Weights of a small mixture-of-experts language model, trained from scratch on English Wikipedia: 128 experts in each of 4 layers.
Below are experts of layer 4 (counted from 0) of a mixture-of-experts language model. Rows are named gate (a neuron's input weights, with its number), up (a neuron's input weights, with its number), down (a neuron's output weights, with its number) and show model dimensions 40-79. Each number is 128 + 24 x the weight over its row's rms, rounded and kept within 0 to 255. Numbers have three digits each.
Before each expert's rows: a language model's description of what the expert responds to; "gets" lists some tokens that make up at least twice as much of what it gets as of all text. This comes from a sample of Wikipedia text that the model never trained on. Tokens count by the router's weight.

# expert 38
What it handles: Dates, years, oc piece. Month names, years and day numbers in dates, such as In 1814 or 22 December 2024, plus the oc piece in biochemistry, Miocene, diocese.
gets: ",", "oc", " 18", " October", " December", " August"
gate0:156136121132119124125149135126161117166114136141154157111114128119151170128094130125150133144149130138102109136115131146
up0:117154153121143124140137137143146120131131122159128144104117126126103130202123054144130099137101131165128120085150112141
down0:141145111127143141135149150116136152157134103101132123117113118163069119107089095098109160120107156135165119113149109132
gate1:109083163152156138128153144129130117144130155105125144155128126129094135090132130081101128138119112126099136111151146094
up1:154150162161169116152114123143148154131165140120131089121087120130139127167142125099136111113149140099118107119110142099
down1:140131140146153152091106138097148120115132109134144127113188129126111130164141146139143119179113126149123110134130095148
gate2:129119113130105088129140119137148118155143181160135131122102156154115125103130129109145145123129176092122140108169169169
up2:161142109108113095107142116143128129147176145136142122133139097153111105113127174165159136122128137105071148117159181134
down2:155154171142179101158115139113098116130097154111153094124159123184097159136127139114134057137112149118103106172142122158
gate3:129132138115118147130100118146123160074143184112131158114145126111117180127181136122188125097146087091155153142157089090
up3:110158124107125115124139138130169136179139106121169116130107101138166135112106136178130116129124106120115080135124122127
down3:119118183136100193148126107155104165111143090107128093106121148169125157125095174156131155142132082134093121122129136124
gate4:122169130127121161102128084141141136170136126096119120121121093097155123159122084150147110135111143122122144157115154114
up4:127134147107092122168134123116131093094153152117143161128169135133080105107103146108180137093151104133146160101074123129
down4:093146121156110167131114147108086118148108177101122151156092111122118132129132134137102132115144123123149122083154144136
gate5:134113122131126109125106101101108117110105097124107133127153172142104132154129138134113091115118123185170127081154136157
up5:114136131113110115093135131155135126105153110118148109140133171141165137123139112134126173144126115074115154132141121165
down5:152183143112087126103124140126125120153111154133117155135126182112138100119124144128155137108152109151095124127153091141
gate6:110157181126121151112109086106109139113173141129105116109133120135134165136138157161110132080122120053151154150121129130
up6:096152111090084117144135106128166115132156142134075146122103145148097134183128150119101155127126124066153129150103133153
down6:092131132142119167124110106105112117135164115109106153128169147143113134112127160114133098169148136117113139161115105063
gate7:130106101141165123153144124123087123140101134136117117118151113095141095143143169145091134130193131090149150130170125088
up7:121144142127117117106136127161161172180121134128126185143149086136168119102156110132124104104188164092113155152120068110
down7:147140146122114142162087154111152147086108079143155078103117096106102124164110103075119085143106109129167093133143091109
gate8:099135139150112118139119141121139161143150104135123116153149119090105112142168149109095115073130100135173123095119130121
up8:161133188102122142107077139128092165161147125158105135127161150162106164173159144116116124094114125158115137117165144096
down8:158130150119087089132127120117141110140138104133093168150132112070111140125144111152128110160121145120178151101132149100
gate9:117139103156157156163085130162158139132120149099147152119112132106117098154156100129098132167120082103116139140146111130
up9:142114130172176113055167132136132128134083162162140099111114131124158107109114137126180107160153106164092101087143129156
down9:119140154153144121158109119141096124162122104139122134167129176142137113085121126087119111127118107099138081085114124126
gate10:155150125123122090126130151093127121136139139099154105118087118112114103164141144097092163109167100158123099086149152106
up10:146109113135151112162111137139123125131123165170131142108086101142154136124113157101135178124126098123157156148145087115
down10:132058139154131137115119077136161170135107179133141151105136138142127118135145131112115084129114165181141131143169115107

# expert 9
What it handles: Adjective endings, quantifiers. Adjective-forming suffixes and common adjectives or quantifiers after articles, such as -ical, -ial, public, national, several.
gets: "ical", "al", "ic", "ial", "ary", "ian"
gate0:093096153179189143103138087153087106104139165150100136169084122124131099133151181115167097147108096095128085103105135157
up0:124097141126120152133145118100113111144164105119087111147127182134098089183139120136093138137136135123124108124121085118
down0:093128062132136127160148113138133140160102109131128138099123131127127136176127194110139156138152158137132137146122100118
gate1:159110137150103099155162162145116142109127115082093118093133082166124119122102172134127152125164158124083104142137132169
up1:138115098123130116133123138100127150159140100128128134135106102141112161132184102155117152153160142159127182134152061123
down1:101093122141155133110113091046170118131138129131168141098102093140115135128141140164075140131096071186147182146109141108
gate2:097133131183164135167145112080116148106076150093107119129154122069119088129095142085160116129184138162134072161150151096
up2:111168152154123101123144132138141127120081161158125113119144119087091085100125158138134161137164123101165158137115111076
down2:084145129097166169130131130110090145161136140128141155121139094125126112124134153126091138141149165138154127182123113102
gate3:103116158158128115134133109114102154150131115126105185117102135115181143160129141118147123115117099136127115126131108139
up3:174147116071107099145136121121153152098115120135119131127061133128088114128163142180131125105133103143129152120150147133
down3:128134171106118125091127107154111147115167129130129118089151137096087124132167134125091123140081129138105120179102135158
gate4:140122163166114149102079119184102135120132128149121120179111119115152065129133162119142164096121094144121134114149123121
up4:136149145094111122150137179121125167166100090098135166148105154141124080107121106136112117129132121167137133100134090152
down4:128171157086133101133135129171183157088142111157123167154177150121080141136174126146153160151118160137118152130135137126
gate5:168119086170160136162134181110105136106170114122164136137098193133092121135150148149149163136110095146146076115118127132
up5:072142147143133142103152107155158153113084142113111105118101107120129126119139109124129183132117111144097147132123102150
down5:115145136104149103095111124101047120135115129119106137143076138093083140148134131118166113147130132175118103141156095117
gate6:105127091139127111127189145137143163161145154132129088118116168097105054103140124133151104114156128123117127116140144119
up6:155135163092101121143141093157153113143117163100101141101154144135150133099161142137121123203134112110143130130149115119
down6:135128116132148145134144122118160126127098097146137090137125146105144121142162113118133137103099088159150174180099095142
gate7:101114189144118138138141127140138132136162174131126161111158130158150136098140131147108110134136120110140117151111138094
up7:153128114129185115099153123112101154119105088133120134085111131115162095125208126125136166101196160147116149088137135164
down7:119170133103143150128118163153075168102135129132135086105114148149140136182123109136104111148097157146133140129125113135
gate8:077151160125196131104143126097096109100148122128089129160134149158148142151125129143107144098121107179076142089110144147
up8:115125113134148132162121099159117110096142112119073095075087103147102118164145110127104172144134154092095124099090132115
down8:141128102152097133085120171165139164123142103127118132120104124146136082083127118123119141135089114164117132053127152139
gate9:160140164117111114145122148108107114121099160149085177119092126106120118139116148113088082150149139153095069157161151094
up9:138147165103116144132111130103118142121117091112160121097169136143155137136114099145077133138157127196099162123154099112
down9:143140125074112173119130126117139139108076095125163129081068129184110123160145141124142105112122113148133135075095081161
gate10:090144107148097119099187143135102140093159121156118160111143132145119137109100099136078144144124149127155144154133129166
up10:119111125147134105160074106123101085131109141132157150131150117141119102111150186076121144104118140102194151118148193109
down10:138127128139100129132095140120023129086165126149106107144124149121180110080120106102104140133133131142175127115128148132

# expert 42
What it handles: Mid-word Latinate pieces. Word-internal pieces such as it, ar, or, ator in place names and titles, such as Manitoba, Caucasus, transit, plus President, Minister.
gets: "it", "ar", "or", "er", "al", "ator"
gate0:119174126121157057100127115156103125193135145144146122166116133107147113112152111105082140120108158125150120147124153135
up0:133143160100122138150152125110138149125131137134125142139113094128156149186086146094078080149133120074139118126182126150
down0:109134153108093099093138138120074134133124171165128122126166127141150129161099115138078124089159172177124113122164136129
gate1:086151139113146146138092136159124094154138134100145109110141162123126043173138146111152139128105134091148152187136139149
up1:114098120104109124151120073133105151100126095088139088073149127115155143131156125150141170145131142150130127137132093086
down1:144125149142117121141099137118144155142148139161092142091113128143114097160145155121132144082141143156114124082175126124
gate2:093111092115102096094112135083141163103120122100121142136168117117128119147130125139098145118114107097106117137088189160
up2:142114122129162065128079142124132096128151164084102171156149117128163128119115226116100119133129136115168108141085142126
down2:145180126090090113082144115123109117129115139121107134145151120108184147170135146164140137148122131186103129148108098119
gate3:126134113123144102118117128124124106102129158095192177120145132126123135126114105135156146138134131153133061134095129133
up3:146125084116163133144134153120146193111121148130168147098181169116134164168169112163178104151134173134145128090150152126
down3:137165099138132131127119152143100156123112165114140154126121113179131089191110118104111129111078128102098157091146139134
gate4:117125102104122117133119153116105150112128133066100124158187098125158121159116081109100112119157105106152122097129140148
up4:159103140114117143100129152129109194132089106134197113129147139144131155136100157160149147128114134127125139136082146109
down4:128094178126120120141123114107156138120109146185122111117089142124152124135097102171112141127147098122141155109111125100
gate5:121152120150137093154120135125140148165138154089136140118130122144126115124112104110141098081117127115132109141134127128
up5:143105130171134145136137104142126191104096109146144156096114108151092115084162111160124172169142116155098151110115126118
down5:126141149121096104103114103132163131148125078144096185172189174118114148172120085134099101138156129164120110131143116139
gate6:159136099105121105123135127173103173106117125147160116150117090087110114099107185098113152132120154149120121181129154145
up6:121116142173127124107180124112124126112114155123098108071137133198172123150079136113124147126113113079147110110091176140
down6:116124119089135145172132127116134124144154116081121092112119107180132143123091136095149171137126120082145108139062116107
gate7:090123123127135122139065117147123123171111096131155131112141087064159144134143148085118115125128147111104120121126093103
up7:113128165099154162116133116119140125118113097149130165132136129132121171122150123118119159132215115135108154114114122106
down7:103143149144119141107170161125133118109120160141134131150131095120158147144124100171150130138100116127203151188145079134
gate8:118121127159060148146141123136157133136142120151103146130155095152126105135137144165128129091112130084114131126141130148
up8:126135109147154130138159127083129118143108106147161120141106124120143143153131102106131113122181099150115153106151151128
down8:086120074161111141112131123143135105173157094115130146119107098162096120131131104106169108102167113139114094112125143137
gate9:137142124131204113164120103147118116153147149131103112129162131143116113119123158073160115119138110140170074110147174107
up9:102161135105110143099126151137119130130160130148139124181098170129119133104180192110139132150121100147162079107122137134
down9:145140123082125148129118123103087140099139101135156097145148148114099126113118137118108127114128095133200107130094130143
gate10:097115132123185147154149098165107131146130154129063153133090130189127104097071119089140106147166096177120138069109129100
up10:134108111123135113147137148127102067143118156147139176111105149161107156119112131128164115139095085168179085150135157116
down10:174141175185156107117148159144121088095122169148109105094161134131136139134129120118121149139118124120099136136090098120

# expert 46
What it handles: Syllables un, et, in. Short syllables inside words after m, p, l or vol: un in munitions and volunteer, et in meet, min, mon, mar.
gets: "et", "un", "in", " in", " un", "it"
gate0:115107123106130109111151164091121122122107165136120121104115134125121119138132185097098124108120103110148060122129163144
up0:135139130148149185105173169111129112132162089104138120117159102147133108159148127109100131148144093146124089117143101129
down0:139124186108127162186153155148130066140107100137147126124131150136145136149107124151145116103151090107127156136116126133
gate1:115136152153132118150167149130157148080129128117108182153098134109163076078119162049135164135108133112149149112116160117
up1:142127129179166110128148197134113135160128135105099155136137130113165123105189179111166109145133117081148130057103167116
down1:130126117117090128140146126113103125118120137109132143121145140149119118115118164186164100156162111151093146127123103080
gate2:101120109114124155138090152108123167157145141079136132119098157149115185113132150126150141110107108115145161162101151174
up2:148108154162150150109165130055114113134098123106109152129174135108111143112088165150153082112166155144143150144111122121
down2:080127141119137125109106133124125111140091100127123146114123111126140127104119126179160101115100101111094125143136105082
gate3:108140155142151151185136116129164136148092150112086112119121060105116139095139177102134108130119136110160150128106133103
up3:132160134142077124102111116107126128113155127162138114100160131114163124135116139151113121150101155131159132125123122146
down3:127135101078179132113147136123068123136115116118142138157100166092140118118169150123128125100123122106122139087124106129
gate4:094142168160080149113119133106126160110146114138117158123096150146165113145154090093152114103164151110145147128146128108
up4:123153102153115163122104141091125127116114148111171121145157147155103109130099131142159147143098108151112137112104135160
down4:128148123156178098161108128166067119137102130116112134112170071152115153125103146158108138128149127127109116092141125158
gate5:129136141206142083104089121155131111115133122132109177115137105090117116098139119123125126114161171139138147105149121131
up5:121160138129118120134069129140132123135126122121137141140143140099083113137133116083077183129107164126084109121105137136
down5:117106138117124202143161178119143098128089070105122149134145152073102138142146125158180122150151129105115081121131103175
gate6:112165156110151113153125129094095115149085085121140096106130125093170099110134139135131132145139103120152144169130083118
up6:145116149172104144104147145155130127104132165147105071151141149149118164109122127152119123172138125115134122116119121100
down6:087167130107147143134176129102116107127119157091103128128127136132131156156128107172145111152157123132115137139168119122
gate7:123145104134105134133123121128161127131108141112122143115162099077099111137140120160111117134132144150141137122129090106
up7:157146097109147150126159105134106119102111108120147117124164145113137139155130105136139144113152110079135099116127131140
down7:151121126156120181126146151168123110099125149098165122136117122150103113180088173166111134136063118081129115129127121124
gate8:127139122154146070111158140127132131134144147175092116136133130112087104153120143177112102176132130119118127137120133090
up8:172124175127127147154108143113102113159148107151150132142140134164121138108098139101096117119102171123154159175137119151
down8:156124123140090124115130136127130146101110162134138151118092131135156094126126098152101127095106092106168143160125129117
gate9:120109155137142082079143095110123142085119144116113145112126113095134160123143134114097116116104122207131102131127130168
up9:158147122107153112126159134130142110164124097140118140158138153142117119105127125138130152143124149149082137161151103140
down9:163140120085079112128132108098101128110175116142108182149159178153109113084139128125096117129149189104141159123091150147
gate10:129121127197144159109174172108107131139144150097156112137147162141160159138139123131107089140174118157091097133122146159
up10:118078148120127140131128093129131168137099106101118098142123076111175107121134154109130168098099132141188154119095133115
down10:142128126095131126126123123121123151120125095062158146149194064184109121136130126138178141116128121148101099147153091134

# expert 44
What it handles: Determiners before nouns. The, this, his, its, their and similar determiners, usually after a preposition and before a noun phrase, like in the Andromeda.
gets: " the", " The", "'s", "The", " his", " its"
gate0:135143109128163101115160127131121172113127176119107125125119138064128157136110130142083101126123124106127097088155146149
up0:093144131115128124091126155160122108154135086113106109126168125145129142155048140146087106139132114117145110124157088166
down0:167117156182098153122135100133191106144139093139092123136082118162128126133113158109126138152128131170141143080129155103
gate1:138081103121123135099121139119131104156176119116138104118093162112147150109131150105133134154148118135132082093100146125
up1:134118171115154156136128147094150174123153151143136116154100105103170126122134119135148094109082159108138138138162128137
down1:094127154126132156150112152109097173091146147112136150168094133168147132116088136138113117156143131126140134151100130123
gate2:082106148140139091126146139141115160204159080143132107131145135167136131133136139159133111083097140154115140132089106135
up2:135174155131112164142121141159134125125146137153160141157109137126130137126149117105129095112111148159116122100156154123
down2:129145096136066147100122130125106089140131134125124160103129086135122168051113161156153102121136111120143102110121121121
gate3:161122098091127146134159114085103121141117169126075144141062137136133175166123127156090150122190134108125127164125130097
up3:131103133121118153133133177120112149122099113146178086145138105130126098139139131182109132115137120103144190163107084156
down3:097114111097153115105130147138123151172142118124104116153072111158134103137120133110145156170126129085185140135108123135
gate4:186165122167138146107122149146139065130170133116098117156121128130123146162090138099133103185095101143110170126126156171
up4:176112122134142117102152180154112127142169086167105122157092130129174153133099090139168077165062128126123122132149166113
down4:168156126129111130148119131124218104135108126110165088126170162152149151137157135163080140123148091138153099110121150131
gate5:138100112157100108120105121155102130127150173101107116164137116158134109164113117080120116105125096107105130097118155098
up5:148131112140112105086109116103099118141153110126104118132151131093124086148140137162144160113153132108142136136157160111
down5:140062107137119105125121124123149114110116114134132080145159141124120105125136117151127121147093128120124169102139128031
gate6:144140127137136148087123151106156163184123074171119150109129146097139142090137119124085111151074108135093148099088172121
up6:076182150125149124125113159123166129111141120149140120117164111147140047116114158090114136154097103094136183127121144134
down6:111129122115149156113144159108070112125166156129077102155099129165115123173134155142141092132131146101150123100147165156
gate7:148141146150096113119106168155087089132148110115129141140153117116125100131096120118132117155117114133122113147115147143
up7:124107096140126174101169151097126163106071088113114121127147134093076111150128130136147182137161117107113139137093127134
down7:134134070126126093135141073061088177102133127156124110126134120173145181139129142130138130145102106093154148134116115169
gate8:138100109137109116174115141111116176116131142157107127141111133138146105120153112102169126127138137147079129164113125110
up8:155142087122145078144107146104128162114103129115076100130145103126116122107136083173154138134112175153137169118128112103
down8:160146088126155175104157143125146135098108069090121137099172128162153167165155115129095132142099131166137146131117113122
gate9:100123077111100124110140155152126146068126166109112136116141138129121152120134179113112126145139079132130096140123110103
up9:133133097127096118099129117124100138110152175079128123123163130096142111104157145154137141137111094174111153164127091137
down9:164137109143114117132112110135174137146145143151110147094117128118110102123122132109103146114126165122138131118111112138
gate10:160100132159130062138125159085129163149177107102137129130087153120117152118104087104105136137176123121135131119108118114
up10:133151132121103135128077132128119059117101132130151154123125075113122113113141175137134104152154090124188142130147128120
down10:137156079139126176129084120137092123126119134119143159144191142151118147096120149118080147104110089165147172184169155148

# expert 39
What it handles: Predicate adjectives, determiners. Adjectives and determiners in descriptive phrases, often after as, was or the, such as as important as, known as, such, same.
gets: " first", "ed", " known", " a", "able", " such"
gate0:128151153096141152110132121108149101121155170097141129155093129126079119116158113149154147075162155144133128159133145135
up0:143131158127150147093095105119134118142141140106151165116106109127098175166145105131094151149130132148145150181077152140
down0:145159122113156123110106099147156178104099149158083139147129144124130159124157142141133123144141123133131133133157115125
gate1:158145137175090133167150123160163146153180140157096123153134185152129097141117128061122126169153170118161190148089133142
up1:133133115092120112139091130137146100162100107110100153132138136133176124146191114162113126098100148116168119105108154108
down1:062130146116166148153090059143153111143129108117147098152153120132133089138104091118102115167129133156134140158153148115
gate2:113151162142138091161125139138147100159129141144117093135133143171079126129113149140180153116120154146140103138099126139
up2:103160140117110122121113098140138111121116138144178149160112115113133166166146128129116116129119090143103134131129074132
down2:148122149126130147161157158179087126141111107131145125145101105115143090133132140099156148110111091134132128109121125133
gate3:131133125110098129130108087106113117156170135129114163126134111152150128134111146115106147134150161136137059133135147109
up3:106100117105114069166107093108124142145131121163111120143159125085089175124140120182135112127138129135116129124092107094
down3:105122139118149118121127126105182136097073158126157122133148098130113119166138120088159108114123094109156112156180111103
gate4:137134116148129176137085112089128136146147108106123141137110106180113112100166119134166144132176144114125119119145129151
up4:106156112143163113126136115133120163106131126127155147138126110117125104133114129122177144085106110111095128128125067137
down4:154111108113127123174099127140107107138173124134159122143149139194152165122115101130093135165119106130155151105113123150
gate5:132115087140155128103135154109144164108130121120143155136147160098117125153099100119151140131175176141153152119113130137
up5:105141126143175126174125140141113136120132157107132136131138145090119129125159156122197160112070156145152134132138094130
down5:146134141133129142120145149153251133141142098139122098101099158134158102147113154114108135161107087137168114115128162129
gate6:158133148135121165119130146132148128165111119137175125191141127112086084118100105080087131164079123114119133119124163150
up6:137151137101121144110107148113137106162187119142137132107108130090108124107123144138126128224114157133149090092147156143
down6:120156113104138133092076136108183094114117091109110132131109169142135133126153122121128093140101100150154088088092113139
gate7:150142167121124108119118115153135148143115142088111137126120155143126153130141104127091144146154172156150157120071121107
up7:066122134110117156131105130148113122131133139139138091153117131135118086135120136099131147153138174100155145134119142125
down7:119147076104130152125091153097153142122128105117106170152115144124155116141112121148120126120163118086163117165127148172
gate8:097109120154176124109142163094115114125166151138121154117138128115102132141103111170135122141178135143119159129134097119
up8:164095126141111127154136125090111103088163093151109108146086109136162131130104124126134128126158171120117144085096130128
down8:144130116131119127152150132128093133125156130108175112162134149155153112097128123167146093111115152095136107145126126137
gate9:089124116112117105136093111147111129151119149097084132091122109117098113138119119171087127142128117144168145171111119127
up9:114113125121134130105121103133111120114148163140087167142119122082113154157150122130110135139111111190133091094143099125
down9:116094083153142173126113126085194111096134172145147136091175121114120128142144138099142135085082098128091153090149090112
gate10:129152125139118124142141120119101158091179136137142111116128146140159131129114119114135109151151156118136135103072134122
up10:127142136078137140137113122110147107133144137099154138090141111135130092108101145140127135120151110123159068122144127107
down10:170132178106151152095094135099071118124112135118122158113136121087113099126096117151106125155150117157144119151130165097

# expert 57
What it handles: Foreign name syllables. Middle consonant-vowel pieces inside proper names and foreign or Slavic words, such as Streicher, Gracie, Slavic, Krutogolov.
gets: "ic", "ac", "z", "c", "ov", "et"
gate0:068078125081130123145108114153104180111129141124133109120169119111149107181169134098113122120131139139107132150093168137
up0:119101175140073122118104116138098158131108178153120133095154123124124124197140134156115164134144169138108122134085106106
down0:128143157162163134118134128169138106100109117138145134140136125123126130150149138143131125128133125158122130112167114113
gate1:123123163167133133131146157090091146097148147142162150092110146158149077121133129114107128110123101152134198140166162171
up1:130142147155118163138115101149178126142132120130139137132134127116113169159169111153132100151100127148149109173117139143
down1:159096111158114141116141128092106152127131162133125151173095138136104138159155120148181112145082129139160122124155128152
gate2:110138107158145126140113136097137109124142104196139113129127133126133110119125126115135148128171091140086111115143123131
up2:160111101131125138154160127150086124153136139142091113082130136165142147136120181116118113159127147186090124099087118123
down2:105157166091141126147135113090146106121117137126105132118142106142097124105098137164122096113107122070117112125122107121
gate3:156132143140106114158109134175137156142098084102137099063173141087135139141136094110138084131142162124118130164113128158
up3:141127174153136147148144132131110113119144125107154121082126141108124102146142167209097099115104157131118144142110139138
down3:141142075115131168178098124099109087128126120129127104117111137133136128207109139118183092149115166106120123116128161125
gate4:134114121116149108141155123146106100147124128132128081132124124104125123081161101106130112107116143135106119119121135165
up4:105144163170178138113107149122152151085137145117131161071125124116144152149091116104135112175164088116107145164129126098
down4:152124074133120137159127114139122116160124154110112149089139124122126110164129114166169098145138124090136142113134141149
gate5:119164102109177133109112131148107112103114127129104103140105144127086129113140110108086119128097093184109111109135183097
up5:126116089130100092119141135126146133126134137123122101147154125109120113144098147099119172132106079101113095124140144170
down5:119123080103134116124118102145122138092087151131112081163099133114120144131165104096113129113082153136126152128154104132
gate6:146141068144114082124112119131147159157135134097177150129121127152141173177141099123102116160097106097137090137117144177
up6:120133127120089142153109153137134113093139098159092129140118148151084094101096117124138103152106138137150153119106111102
down6:117153159142112138114132100091124134096125131130098138090116147116127140097128141102115162119128132122129165124144106070
gate7:115135108132078160161143086170116113151132116118136130147073147090138138111137139126156145124158130148119129141138147157
up7:138138120130122099162149130142138120132141171149133135105140114132157108119108136154128128109159118166147103152127147182
down7:108160116094142115091129098111091170178197118095145136120120146146127126122191114141132099128119148145144141145172109124
gate8:152069119099139124087091119135131120113172119136145172173145127125140143101098139126133147093116156125138113135161135156
up8:154160175118156127140142166097151130167093157075131110089125106142121109108146110145117107096121153157114147112118081139
down8:125095114132111158111123112118185125092135081164082153159126145118148120092109084130170096140106120155148136116125123120
gate9:158153143103103134132112109143126145122121135131084094151092166165117100100129150100123204097113150085148142185148114143
up9:108098115101156072157091130109129099130114130117156132134105131111131123139112098112149123108114121177128116161124113130
down9:114112131176136090074160159083143115137115088131127130110127133129128123093131105131115140151132114109140145215096123130
gate10:148098108120118139120125133100125126131136142108129102119142153162118138119126176129114128154132146129099158121141152178
up10:110142177117116137148137203170133144121098160147081142142122116088109102089130162158115135106098148163199128125123162127
down10:081122113124154124127124124200136097147142108101127152101102171100119139099101128098178096143131121141142147162098101134

# expert 6
What it handles: Occupation and role nouns. Job and title nouns and their endings in biographies and infoboxes, such as politician, director, President, and semicolons between listed occupations.
gets: "er", "ist", " a", " player", " member", "or"
gate0:124130116161152112136160084121130134163124143091127124101104136080141114135158129100128136160124119083153109151159151147
up0:134146089125133117181111124112133122111125093115152157098134114102140096182197142149154156111124124114123102124116130162
down0:132124122095095118167122114130124092171128087087148142156128105144112108163143115094154139105084134165124144172141160118
gate1:139162112115153137109120106117127144134133130149117152119127121107152115170183137138113135124148111149150147118135108129
up1:063113096127134107119121126086121135097150147142103109146143124122127113164238141116120142131180127109106127132134156134
down1:151158144081142139151133114120117103110142124097107131126140148154122114130120106095147137100127117099093080099119127114
gate2:079161115102145119089117138127092137145123125115127138169124093081144110117177152118081128109087145092140155131161112138
up2:111163103103182118139132134138168160122150149126152149102171139090135113112130173101100162148112126151155176145093123112
down2:153106153128112133136162169131128117134123109107131129144089140124125096100147125103169181134104145174153096113150095146
gate3:146130134108108131125113130162144102152100177107131120133131120114133138111106086093084107163190131136116108127139109137
up3:150113118141105121130148156136179154175101171139137132102112108100132142107083117139145096142161137120122128120135133161
down3:129133081139118154165109106129168141136156117097119107128157095121103116131103134142152098143138104122121149128120144158
gate4:115169121121116114148131096141095134087114191101116107129136147125111133156145134089150106148138148100124116104124176152
up4:147146125118119156160109178101109103119112168103133143160136131112114149176133123141151144119150134124115186092146088124
down4:113146120151116092125167128117117104110130089150155145135106118117166146165114146128151096100138101111100114118093110091
gate5:159112138088168162133142159151144105111131119133123163112107133141119134137119145103097124134109165110125104142155147160
up5:117138122135134133111111147111102146120119125116127093163169125147144097100138149133141156117115108167150150071167133094
down5:115157078104102116167109061116092124127164118102150123113109154133122143136117137133155080119131118161091130118141127109
gate6:140142133114112165124170135119122126139127197178119151115136182148110169159147130121128160178145134108126100115122155132
up6:104154121129125138080119118110144110138128142161134169147129118138139172149132174105094116168098113099106116122177129107
down6:150125157142155149118145128140131142158094187132129122113112092141121143144095127156128170114132115159137147133129123143
gate7:135136110111104100120165161093109117149126125115111158124180133158108116159128136127171145169104139119165098116133144160
up7:120116100147117110137172165134129109131105164149113124087123111133134158131140100173099132189161122093184109119111129148
down7:115138104126131089087124160096143121105092168137151163158133148127116113137149103147106106128136160092097110122148055172
gate8:144120178147113116128108127130140164146134198164117137154151121118123117169103155110107175163103136131110140116138126112
up8:145119157119112127126093127121123158108142108111129178113127136133098179161097106150085054093135183125100148128134149120
down8:139123149167134123137107126126131141128103133160157163145161109090113149106101126159095115130157138111120147166107107089
gate9:119114133130097102137147146097131132155167103174159125123144139130125119111106210138122103126120152149119095193144104101
up9:172125118119132126104141162122124135116108115160136167111112106124126140165119140139125105122146114186123158157166091124
down9:078113137164086121145126140121128098102139134130143118134121121129126136091116146101149116188132119165102128092138112102
gate10:129125141116088123129117144144130168139144119143142098086142123141134135131157095140178109102120124119140098139120109147
up10:115131134151113150140146165157128124136144070112138091129145143151144105133133138135106112139115117106170122162137087121
down10:122099185161128137124126142110131173149112122191140134114162108163133127155086168097155140152094129131135098112100090129